{"router_score": "softmax", "router_z_loss": 0.0001, "router_noise": 0.1, "vocab_size": 14032, "norm": "layernorm", "rope_fraction": 0.5, "init_std_o": 0.0, "optimizer": "adamw", "beta2": 0.95, "grad_clip": 1.0, "seq_len": 256, "train_tokens": 467100000}
Below are experts of layer 3 (counted from 0) of a mixture-of-experts language model. Rows are named up (a neuron's input weights, with its number), down (a neuron's output weights, with its number) and show model dimensions 0-223. Each number is 500 + 25 x the weight over its row's rms, rounded and kept within 0 to 999. Numbers have three digits each.
Before each expert's rows: a language model's description of what the expert responds to. This comes from a sample of Wikipedia text that the model never trained on.

# expert 45
It responds to: Middle pieces of non-English names and places, especially South Asian and Slavic: Aish-w-arya, Moz-amb-ique, Rimsky-Kors-akov, Raque-eb.
up1:516477479517491456494510465506452478499509435475478447498490490503488535508503503452501505494522510488466505518515502495510542497512504493500483547448481526505475536505532488517491506475499457480489523492476483500516527579506497503533473536518481499494503491480504494474471487504513527444535514492445527537490483516511470497502521446473483466515527479474523522497499508487482477449484512498492506497497515518491566466528534543538511545490491494529530504547506521470491519527522490488504519565462459486473501481498547498488423501494498522510478527486499473505501539471518518514493504534518469470494523514532478500489480558538502474501462496478502509528532503467490468502477
down1:524448505512504484534509522490510514520429560477502513476535477505469489554470504519464562481487511504540498480503474511517526469480514466527494461544518510474524504448491483526439497503502459462455500523465470581481495545499515540517493529495529477509470494513458533493536497509511464493496538488540511521498464493520474538481523499496473495497497474478497493504457515467492529461527474521468462539511510536522522514496501492503450484493477515503518506478502495522488521532529531489486480511492478505502484476490497492521540500503516503497465501489524486521497478434538525481496487478514487517498522530488523541524509506548486503496517488475510450484469513469501494478528
up2:494472458508544501519474529453512505421517490481500514509520510501479550476523519491480487494507523478494462521485499528498523540520521513527486507505501520452499505553460494497526496540530516488502526463472497501485522503501468479512558514540489505494477506506519530532498451492478486505529507480514499464496502508529473478522521476503489486444568528511552494491469514506503535462515519487487518469524489507502473458488490564507533513459514503456483548524488506504484505512537501464488489534482472474511504466454484489492474508485537474444513515501530498514525540534487528520493512543506511507498521493482472454441514497493516474498468520526461516494512467527481516546518
down2:426499525516516484484550438491506513470524482485446450526534515558450547516491499456481484483498461486517444535498500504531466530478511535479515488505465512520530503539511466525537525522465515491507431499495450514532498491447482519509464499471448530479533496488508501515453498483524515492528495496546504504479508497521495482482482494491496497548507545495517475482495515515506490513514517465527506533512491496498508522518505483508465498493476505452538447502479486544512531484512458493493516490482495457507541549521474497528491505515512504520469480506488480542493473502505513518468536487523521499506470507515533492481513498467501485537518540499513480536462483494495492493482
up3:506476502471499486470455475515463485491513483503530525522491501504412481497499572556478517512539494499460509501482482468528498521496542509534474512459532506486448473510509521503493522517472494509519559521541473481497525478481489539536538508488500497513498496514493537507504500494482517490526503533500518518516512456502545495481493513520512494486491500484473488517442528498496543506447499518482494446551523496511563464493542507541515496504510524522455506501532523575494517503492499490507503502489473510472541526514488515484473459512515461501499480492490497464470497511484479445470536487474522548517460507483522514491527509503465498488480538510500537506513475459520507510494
down3:476548482499484565510468511539507512482508506484453476494510505486513473511476473503477448531490496497450481493558519506449467500486522491504489511499512472556489496516509484562469570474490506497546510532541519473535488523486546493493480484477487514497471471532531492466504520491537500522462503522478509526521477473542504476543523493495487504497490481526508475541503516499492498497519567483489524527486532526505514461499496530481507481483503470543473487521550501453509524499473481516470467528540463521483488506491497500497480492535471465451468507487480529507525504484471502487494523500486498492465526469504471535546496464540516503458498497474478481515504535528507515460478
up4:535531504525495483439477510446468535460472512504487492507491547517513520497536503543471555513515482487473490491500502507509516569439513507551514540492478485462480547518491521523516475502471503501467511463465479507502514536484488535517541508499480493504485484539527499494465504481512484489532549506494476484455495523532500475564477476489445466504509508525538517522508509517496505463501501520480506468521548491538507482497492505498506538462469559483462513493488517523469549499551508493525517543513458522545518486489464493510467490479496492504506488456507489462470524527498488519507524511464534496487502506523504475496483504515507492500473532499466493502536475492477523536516
down4:501485474483503478542500496557514491503494537504524489535503512486487527507467486450504483497479420456529497502512522528502476491501503499486490464509452483513520505464469519520511502456493521474518503506538509518479465503515494474490550502493525506492499491505530523486544515519508525509481467520510508485524504449537501530487517522465550449514494536506514482537477514435464472507478488501475542479472513497575530539486511503527538497536520502551470501517492491471500529548499470560474520496494525501499497469491524561522516470516482499500504496522488513533455470507519497486537484490482532494495462512490485485513486460472489482461498522522464498479470500522548499514453

# expert 40
It responds to: Numerals and quantity words before counted nouns, such as two, several, many, various, the digit 2; also odd pieces after an, as in an-ach-ronism.
up1:489492495495420491547510551513472503488532531510486541517472485508473521434501505487474469502494483524476494507516522536486447497476518553536512516500488469490523568524470509498531519469507516523526531489439483487550488570505459472571536525502510464485481458476524543462491503499500484483476534475527497501513507512521534513528516501499489525503504506511471498520510511482487475505515494484463480514508485573494515507516518543503541481550515489501507501492471466507482513504542453524502486517474485502502519467465533485491491467517507501492503521497535524508498510496480462498474474550465478496467518484484475487537517496495500480510464526486528502498506476507492537508506
down1:481490536510517471495483493480491494479546508506484489493549486491501500517507517475507462486500492503513481508455490508501466530498486464487490503489510459490512472489497480543503498471537463529491435461492477544527486452530497488555473522477500522476573470480501533474497509538472488540511455478493525507545506506525497536473481484481484535534474464473550539546499505521517490504510478496488518517533529549500520521460478446550541460495512458491493465492510493513500524466498489488458514494517524508493500521501509506487529518518505516517501518568459492498514518493489508535485437464516469509463459512514495502483487539526518493505479502516547497507513533478499464546501
up2:520508478476482537459458531463515535504477538490479458502485482499477497486511509498475490479452527507502494507488528486477493491514443505536482496521475476489516519531494494469497504511489537480502530435496481504499488492481499519554528561514515471508518453478522529486477500515465496461455522469530468527513534507572495520484525504515543493459508464503529501477529475504544477474482522570524523508527533472474538505519469497516565479499507496475497495471484503489496512498540447516515506481569480516504525504506524531524485510493531476501516472476522524492481530493490512503495502547487510520476483496502527452483512511503444487510505515498533514456469480496496511494547
down2:506493472513492493495526506538509489499532508498493547487520475499483541509508532498528535519477538518477524462527506529525512484487522499498489493478532436524492490498496506547479505553488529516474527509506487474515501482521522495530524469520478534485504505537437503532486501489529512486566487442536459516541495500506527519485520452549478490522516506504487515460490477481544512467481510484509519488516477476456496513474464488549478532510492455486521468493507517471521516521445492500517553505498491484503541493516473541472526490502493550460487519487490528520453489451517509484493547464501489432474463495475522489515480515509467478479474462458498483491498496515508494464507
up3:494477444516523484513501522479515519496468418529463530512460524466514527490514523523511483529497544502478468520532527515476513496527455527522510508485492519449475498531491550549553480530458492523475545460498494532480510486525486517550484494560511510517507506478490508531512492471487537511530519475483485525449514464516520475508478503526509472481528493538536531515453513527532517464500514490466469486515531534493460502509505488475535507471468495491468509507492528517521520492479494469503493534533470490539541472484490475504487480510491459472527462478507472485481482502502490524475473503542491480471542496488493473475505508496482540501499536517500502472523486503466551497487
down3:517525526531532508527518524520534483536496532524498502506479431484532477481511518500491506482547485445518498550510473472445466483499514511503464527531543502518483497542510496434461518465545486506534493537495514489515459506511499500471473460478517461518534519497531521470509525534512499487496473512499494477489500522501437474508485488478543476546490482493534464512500507514475506519524492466455471508490458458520512475534535512522529484514470509514524555521496480502524499526488492490502521493543463505503490482467498475512470493520466541508533503470523536518496494539483482502505464509495464508489472471538522465485483495443501534543528493497502509527472524473493478489484
up4:519517467503471521511495503502493539446437514552527520498471486470501522502510538511512517526513470504491482535482511500524516540497510514503499485514491463509528521480490506513482514476506500515510504504500493519501507461507433521521502492519510517504522491500475554514518529482478475509513496514493489503468555508482490536504526455439455505471536458493519468576414499512510488483509532512459482479485511516520500532517493532527489458492471545561483511487518528520494516475476486465496481481471498483519502536504504522497526479523487521496521472511519518496480499490510475488515487532445500495507495500498511497504545506514444473502491490546430501499550447479483531515454
down4:512478489513509515525507480551518475486505512495486528501510525507482486551519521489520505508483523506518493503471479517458479552526484518503463468479515501511493511495526513482524461506446527525522527509457474487490568538499485471489517490503483452501549491491521471469525553507508488488506500507518454540497531494491505498513487492459484528536506514469504509519468447502488502531486462531519488498501519506488521525521498517491456496526515477470490479495489509482511515486470475513459588484471492492483478494521474483511483551505514563489495443517499532436481495491466480481507558501446489545451511504523510504535472488498487542511457527472498485465522459518484511500514

# expert 34
It responds to: Closing pieces of personal and place names in lists and tables, such as Shep-her-d, Wol-ff, -ski, -sky, -pson, Ah-med.
up1:538532478537505488519482496517504505457476510498461535469527491501469509471480516524460520509508481527511508512468515539490514492501532501497462480435477520481504468490520491524506509471518550484478478516486513512519488492569522507517468492488450511504510508537482493526525482488501496503461508479472568489485530489470544481538541478517468506499506497520492501519457517507491470497482468447513496522522545539541503445500463514481514496514518505507509487454559500491495504470510468501476467482533513512562456537527478485495495516490493512486550479493523494474487572493499534527460516500535486483469498550522495488508518485515478502458516547498467518484488489464519472494497
down1:502484471478530500501476528499530520512505535531485478506502475524502524504532507506465524484512545502512466538470502517512509477493533506491502519486481535466515498458537512494485495449487543537526493508503511486474489516531531495524540460503484490534496492495488472487517519524502540490516536478520490516507471487517467519516551454529443501449505499483505461475530517460480462542508500479445464516476496506508491477501493469501451466550497507491450490501502540543457489525510488515492516487537496518474525523484515458494468532505462487465511461517500498507464499522491476541510441542507498526497523453480512508538467560549479506465538514486487534475467496494516480488524
up2:500511491558535468463508497502528477521446519516517480522468518502469534469491570476488493466521468474511499529505477512480514527515549471511493524477489537502510466480472493523509498506483538545483491514535505527509481482549514505512510494505510480503498502486533511509468483448502459504504502491508501475488486504505524516515545428469475512501497506495481509538494547502519488491494443482503468500491497502529518562523527494478510551505480508512456514509553469526463552496526487468530528466471523474507478493524481491516528494520445483464560515510499486473478489507495469489488473484550499521507474473502501513473452505468502519474532476494467513496547501493446474515516
down2:482508511472497545483492492533489468491510480516494545496538484505504540522451491510485512478525508485521494483485521525485524476503526536499546503433490509525524519521441513511476488479527533532489541499521541479537487503492491501483508500486490497501530531484469535487510464439516533517514477467483525478552510494502507542478478500508453525510522493504498497517534531503498475520502522434486437477539502524500532477483444479474499518483502437493496506491494523476521471537455469510496490472531527502471453554506500469516503497557524505509517495502488518479514503470481478521490508527465482505473478518464534475450538529513527485531507533499517473507482456511504490462511
up3:479523476446514489542484516519503507511498540500477506492503494479473489519514539488518511517518471504496494504462517548514501488526498512520516554533517515492484498523513512481517497517521547533485505513493461524534481525495502472506513468495529474487495487505477519501500508481510545523487506502423484509507531473530519512529530473499458468505483532481495497494482426490499466475534505515537514510476460493535470514535478544513550452466464509491500521453503464529478520553511471516503486552467472506483562468491482490476501499529502471488481468489518502513495550508482489523471492571491475477447515479518514506511481485504474509513450559530509486498501450485523535481486
down3:519524466485506477509507486508436495496503496558500538513474516500492492526484502498484482528469512501497539504515486452561469486510487470494498537493521561493492541490557505482519513492492503453488516497466498484450501487520472496498484513502489522520465485491548486529454516533502506483510465498451506489451515492494471497524485514510528511459543542522526451471500551502472494496531483446490511527439466539503477463516495489484532485482551525501503508477529498509528509470540519482503458513482508518545503476500510504528468478508515495462521478487552531508515475466480467505538468496507522490487537469488480536496503527500477511477543501511535466528502496488496543542498
up4:476544523504518511474458483492486510500515510519516518494533487483423495505529491520512484464543524457492472504502522483513513472463502442485536533477476473515501492478498481488512481535440449506515478492484466527443496447486471474526481518501482511505493496508518521519496488533479506498463487468502471565536540490495547515524474512496505517504512480491512548495506487524461533507495487476540533497508504536501499520506512491455505529508478498486513572540485511547482540490543478470527437514532452512486493506521498500485485470479505480498481444494505477449490528482485505504503524502500497458501475484482511538520490508552441500504507484470514514506505511503480519532525
down4:499428478461474491520447496541483496526495511480492499515546510510533511532501472505494498546502482476503489505456520525501505491479474520542476484521512526487503473516440489499526542521534517504441489482510507494478518477478513525497509454505484483532517527520504510502525480536490503501515471518506479466480492490507509455535548523530506451466497526538541451500470521526504494473527440486498506519467468469532456466463465549495523469533545538489504511483505472486490486506502512505505491507493522485465485486492472507518474550490490478507474533474531538502527498518501503506500531536464500522461524490457554526549489481484503504487541481522504501491488519511480540468464

# expert 24
It responds to: Word-internal pieces, often k, z, j, ak, ik, inside foreign proper names, such as Al|k|maar, L|ak|eland, and Turkic or Arabic names.
up1:520468508488498473509485459485506497476462520505518532507478507467472501475519507525481505479539519479476475490530521505506526539516486510493516556505498497481466512527468522537505480543463457529445545496517516525512503570498505479504497459494453465484493483494517541495460445481479467476522514447488469530521500501541503511507472513500458494489511499501505488516470534510508503464495476520478497479565499514512522499521528486464509502503459507461450512516506504490470497484534493488516523494537456493525515479447482471471482511514531491502530503476512442495477511491481542493481525523535527513481514521505467486472513551480462479489450510487541505491546437506483520503475
down1:501526523506462551538525451486538476509518517546498531534521506515480490474480488558489530519460554535477530474456455514514502510480520474543530477463493510451496517503506444510446505493495465508469503494502491514520547524490490478488476495534541521494501489436500527520531505462500499507512472494497495551479515488513490488472460536502471470517543503511483486500488533526493509503519497525552505468511503530457487495545460527522493527541504482495482508501480514448473496507463520490478492525472513509503516551510499504500499516527496485551516475553498497448485529486457486499493538489524511494456484537456477497503490524471499500511489514493489481459484507473483519492497
up2:490496511546476542492507447490484536476544498510509501528479475508489532527511489504516523500521504496499489508493473473506573490520483505485511521504514514472469517457517504503521487516508469578478511513478485465482487505486504501482535517516478532454479488516493523491474523479509518438564507503441535484464502513487484473482503487495491491458518497519488512553456488518478497487506449499465488454475501462465590467510520537495491538441491482468502499514539549522478532522509510511487502499524507509523494507482468466484464513489495472509501513497471505505535530539518508488499492507483514460496534476473527489434493496510503466496466515509482541484493518527491519532513
down2:477500467496488483494525522446499484502518478486471529496486525533525526455520479540528528512534527529480498498505489524480531477507499543477506505505485460528482478478478515497498467472530533527531489533471502492493477459434510450482454468482498529524496527487556493493482547491524499515506519468516528469496490500527560482503495476517507523511500511503461508512451526496515489485514502501504524489474485480478492534521513541487511505517504499499534518422476505515550482517483517491551499534468460525512484480443477506508510538518487492497514519495515497494445515513531526532496522533456465520471493527488494513516493463499512477487452451489463511436513499511539470531513
up3:497500515510497490481448456481500459464534507531543493571552518479512549514485506558514499509519507470486505487481506467503527498509453495511485469478481474491489491537422525468478502525472490518477505483506495478507507493538486491474503542531475498483498536489493492524517484510485485502522494483522518523508513477501537453471520533503515481512490540524522518554508536531568510511448512526513506507491524490512510514486521474471548520510459469507489494477511530497516527503479499472553450479507473496554495506521496485476526500531500526496506521499485524485463507452486501524489485488485481537474494480525511489516489495477503486443510482564490491478541453467508512557512
down3:474541519466453544497535503513522471500494510486508494497465487489489483483478496517490505474492526519477529511512521494539502545514478500480482478469478541469485508522474479449470555473511507500524483565513497451480510488460474522477522492465506529512518496455522445521482490497520513476483468524477480465491501530503495474485522525500519459493468547521512473499494505440485483517490501520523506512482482516502513472525461525520502490495552483524483499482492499482464527527470502564508526499515491535509482485551476514467518527489450496556477511538489478494487470525501475498544460505479444514501518481539506513564489499496504537529491507498553481530556509517492482482484
up4:512499452529482450467501511513482539486501527511470525498510499498491496454526528522478529489518488477541503525481511490488497539524473539559528484481527475522483478558522526532540467539511497499478501493486496523491498468492498492508475515479479510550455517514539477516516468510500535474470493504498502478474500498522529507519483494496441449493469536481510496469487474553490530466488447442454542466535506477535483478521467534475508541490462483449515466486490510500485519513479485506535472509508511535527487515480500466520502534452524504506494477473517486511441504515492529496501547529492515461509528517547482475476492516517498489472490527488520507495524515552509487502505
down4:554518506481531497499508458477486543536517501489496472527529437509498473498511484493471488530510476504514532528494508478493489491477533467515467512534519512471503502489523492532535491475506483508509523494480553528490482495484530473486473510482528468533483476504513514509539495554466545505478522501513453465489450521472460525528502458543522514467506533517481466456523483465481483509505488487491493505509529541511512486478444504463535446453514487471523550505520503507483468495539490506479549468545479520475488508514520435502468553502514472520506501454496486514533506525493503456502499462486495498538518494512533492492500495511525521506564506479466508519494524508510507481472

# expert 1
It responds to: Word-piece continuations right after an initial b, f or similar consonant, such as re in breaking, Brechin, frequency, or ottom in bottom.
up7:522459499447518515514502501508512509509486495532481555533492518543482483486503487488480509431480522513484515454523501509430498542516462515515479495494511497500577505509500515523516503507479478509511505495486493519452485513509480513537524539491469532493470467483522514558453491485498470522536532488492534482509503523484499498495506506514456490539496490496472489479490515488494484494470539484494483501492454462511483460494501520561480498489512547509502502533511484431503482532480491498523506499516500480518515478487495501536519512532498517495526482509492449457504506482472505491466525494457518463443539465528540473491554508556518498545472489498474503467517534540466523502486
down7:559482508492477507466483481488495480518497491549482484502528474469519517509486470489483522490539486477489498527490489436491476477488537469477497481543508480480494493517506555518554491478491480470539470557511508517538509487496548540525482503498482492518495473497492510515475479491511499488500535513495475496469468495530498529491480564461482518457502529487471502499494490495448530518539491448505522497482527534497486535510543454555495479486499491495508558511530450479515505515506488486459519471485519482527521487516534516489508464486488546487503490437494497518486529477503528492524502541516486448511542499572485483487505521475540504495490511510498497485482518478474512562495
up8:540466517507500480470529494452502513502502504511458496488435529505459532484497518504504496495497485482507507576515508483534528497501490500522484529447475501462478525500482497531528484522520514553480496523509521499511489504445480509485475488502499476499499492483503480509510516444484504475493536497498483515491474493529505484515482494508489472502491510518499495519527532530452515509525475486483488458549525495492520514483483504507582483518505542531477543481558470504477498513511460459512532493440522498504462463491528513488519452482484486503497479527499501433504542530513496472500486524542512520499500480481495474479486543587475489518532503525504542455517466485475513508511
down8:529479498505481516474484508490490475508494529459512469538479509491460524489512504525505501485492495549482523538545520514508525457499509502477502506490510521474509546483553470477523499497585502515474518533470523480515490443494491537550519467504491495500517492535514440498479521526486565496519451468542485514477509487502499480481498445473530456435490462481497479481508496488484534518474508507507520482464502501479478440502523483581513499494498512494519531541468470494543518524514446516494444503477506514521487500488499499477529529490502526507473483510515509524522515522543489515498451486498503522532524469479487509524492510527542521497517493489506465500488536486519502493484
up9:460502483533551506544489549531511515514498494494501496511485538510490465512538512479483553522516497539495509479536451494471505486518486492534474498471509476471522489509506528519522504543503510454526488518539492508517495503538511497460506497530494437506551508529489495479491446491490499507519470447518483467525499541520467515493475494521476536482517456536506555480454530477521523513494533509553527440514512483511468520486499511479474473476517486504471512484491546440471489473518475505469527540499495491504479528523498502477498501515528504453502503492504499495516506484481540485496495470508476490482489477532468480545482508502504474442492500566498496452554502511487480496476
down9:479547520503496488514494486502505521520500473496503508456475461505514520515469478443499462530497495479522427504489499488471501511501482509494467492501516537538488507520488570525503502474496486513503494509503465495494592492477500479460539476497511498472538511514549482503481541530462494535556442558487516498501451500487488478540452495472478496494544516514492500506466533508490487509535490544468528511520482511508492554464495511501455490484435494489502459506499487517493500503466503490446528505490500491502533487487521520513499516514520481501546516500512485491460503483505511514469511510497488525451511528520522513500506507503493502493487486513552447479534500490526504508568
up10:512481489535501514518492506512495545509502440489472461501466524495485501497486535487500490516511545520430509502543538509498488523505520546512502501480481524483533525518525499524511488525499533513473506470514503510505492507486493513518476439503458482460513457524520502490488487546516477468512519505439449514484509509491488483489497449546497506509509523553474506479517503497510489509475492468442541476504512523509497496473506514539488488467499503515513455475513487453485479444482532564480495544521499465529509532468501441494492476495492483493487529497519495527515571559526492486509444524506525453506495511511494511502466509473508519497525526530521526520499493449471509485505
down10:509461484507499492517510481530479531501492489482503518528518520522481490505522526490485484508523486478517494465465505523539490496528485491525487463548502481507504481530468509491463477517516510480504503478497475499540540498485507476486485524484523497509520489550472536490489536504486429525457493509543521497530524472510528477515475536486494518548505474480495562495460488474510472505505476520542476481505499502445510466472509484506489483533431480493496511486482517527489498521468505432465530503501502482530498533511409517520497488513557447517526506484467478506538505504496542509511493454566467531474474513542501529535499467511506480485500490503458479478527502514536522496513

# expert 47
It responds to: Line-initial quotes, heading equals signs and apostrophes, plus odd mid-word pieces in names, such as ==C, "Going, L'homme.
up0:514523475522490505483454506505525504489504484489480517496485586494503496500520466497454499484521489482505450492530527500520510567529515475507471482500474477524473461531541490487523522503489478548529456517528445487503447508517537492481504482472504470518476523486476540516518510490496459491514487515478534495474503506530489455451481520495535482505499455477484566451507520509500503513488511536495512513521502461604469482504499497463476521454492511517476501518517453511499485489473507502508494498500502495510473464506513498477495479520541478524522530521499487489512510485530534550472524523482478498487450469499517478490514487488455488493530490522527514510521479485508531524548
down0:511544496548486480521519529489521514485503500538539474502506486499530489522496423500474506525532455486531549491499532499510492505503476510542485464500511520465469539455528519516514510503505529490514470508489514477494508549519502495514506495542503466493503493495500482530502510496457493521514460484541548492493488487495515492512509500496517474520509510499517521517506530523424516451501508507454532551497518478481476531511487512487504485495514504513503453487486482533475498516478442493501499440451475491469496503523485454514486550458552552463490550502498522489549517535519480502524520483515466520491490497463514483516479504502510497458508472448468509467496491463480453538488
up1:539463492517523494499460540457481524497535537497510481543486457522464564473506529514488532483527490472514517477493458464500483494487479516509485501479508520492492522515413504505545457543499504475504550506472450511493469536552516472495498493482474472516493500499514528482498453497506523468562505534527529484501510485515508531499529477499490516519516515538487520475490480506552519491513506507503488451504519513489534508569475486498551451481461497479502522490519515509535507501525506532520507502518478474507501494493494533485497480462491499499499551517527502479443532494478487484503508523490500506475523479496465478458534481456519498475461504512471500447501462493473516508497
down1:492500498494502470485470503486474477509504524518505448466480425515511539491492458479486498505510515473499541493502509492517475517449523519526486544522534469522515515457501473516492521486519489472472500476467502518492474528555490518532476519513476519487490542477553526495478462507507507502514503536473490446480499518542428511518512463511565475514495493497485544502522482505512473550450504509486493502476505492480477558508502511515472502487503539494505492546491511480528490510514508516517524496457526544471496484512524491485492475461495489513535499528521497457453507504492517505497511503478482487557538463509474518525518446540544474524475492509516472513497508462514552461508
up2:482502496453504502468520497493457516515517462524491501482445485481464473460544500471515494453489515478482517504536520504483514554546457483534457474512531471487465455502536567510529492552493512548491509522486490505519491498517513482461479520489527466501490462511493494475544489517498507445503509501488510501469495499507545509517527529536486520470513544465495502492514467497478519481526529476505509510472559500530523494521522465499537516493488482500472492490484497508510523475460498504551442551517489480494482537496480499526454488492527504484457482514538503498485483481506457506477472524531467516497507476512469475450540489509467503438506523521511507480496492537506505484484
down2:548525501489465512532545496541467451475510477500518461460451540491513469484486495469504477504497532504478506468507486543471505471528555527469497508503487506528527444553551492490501428516521478468543464509457497496526493482472512496494499509456467523495503519518507493498482485532487476549509517495499568532472468488504521492503500523513483504504527521506490506482539454538516475496495487530482479500506510512534487503509537505522547494491534482471496511481487469516499514485514519506477505478467490535506482523485481522519492464508499520501505505542537473481486487521502475530497521514488473516481483424512530538495520473471500508481538480464499462534521520503554462522483
up3:526494559479520441539497549485472468481463518533475491514470534485495465507525541485520547486464503470479465496513477547481497523534481507494461546532526494439520513495468520505508509493474446526510481536477483497533511501507502458488540533464499447487505471481529510520470479452501489496504501476478512467468507539518516526465495474503481530528487478533485516555508499506474504485471501521486483484468475505505472556511506491495504485493480509525482520450488527556511492507524488495507521493499501508461493506498512573492521511535509456515514527540487497487495500494516529507505487543540517516473516521460483495492472505535499538487482509471493492505484498495471529520562
down3:507504498506509502493519498496477515472494514487490481538517522452526511561518498501521434497519474517454538476492516512534478469508526535482517503520503529498510511501467509531495466472493478513519537462468512503467480496502530534486511480481519508475543484486492487537507535522459537503478461501491470481532476535438506460506528509520504468480523493491521489504495495532462502452486468511512492489502484520489482497534515502531524499533494479522499527528488493472511541498529539563505505492490490479535558467519470535500476601495451478480531535529471486490480507477467509486498496508538502502473529486528463487501499491496440495489485485467504477485449539503493541494476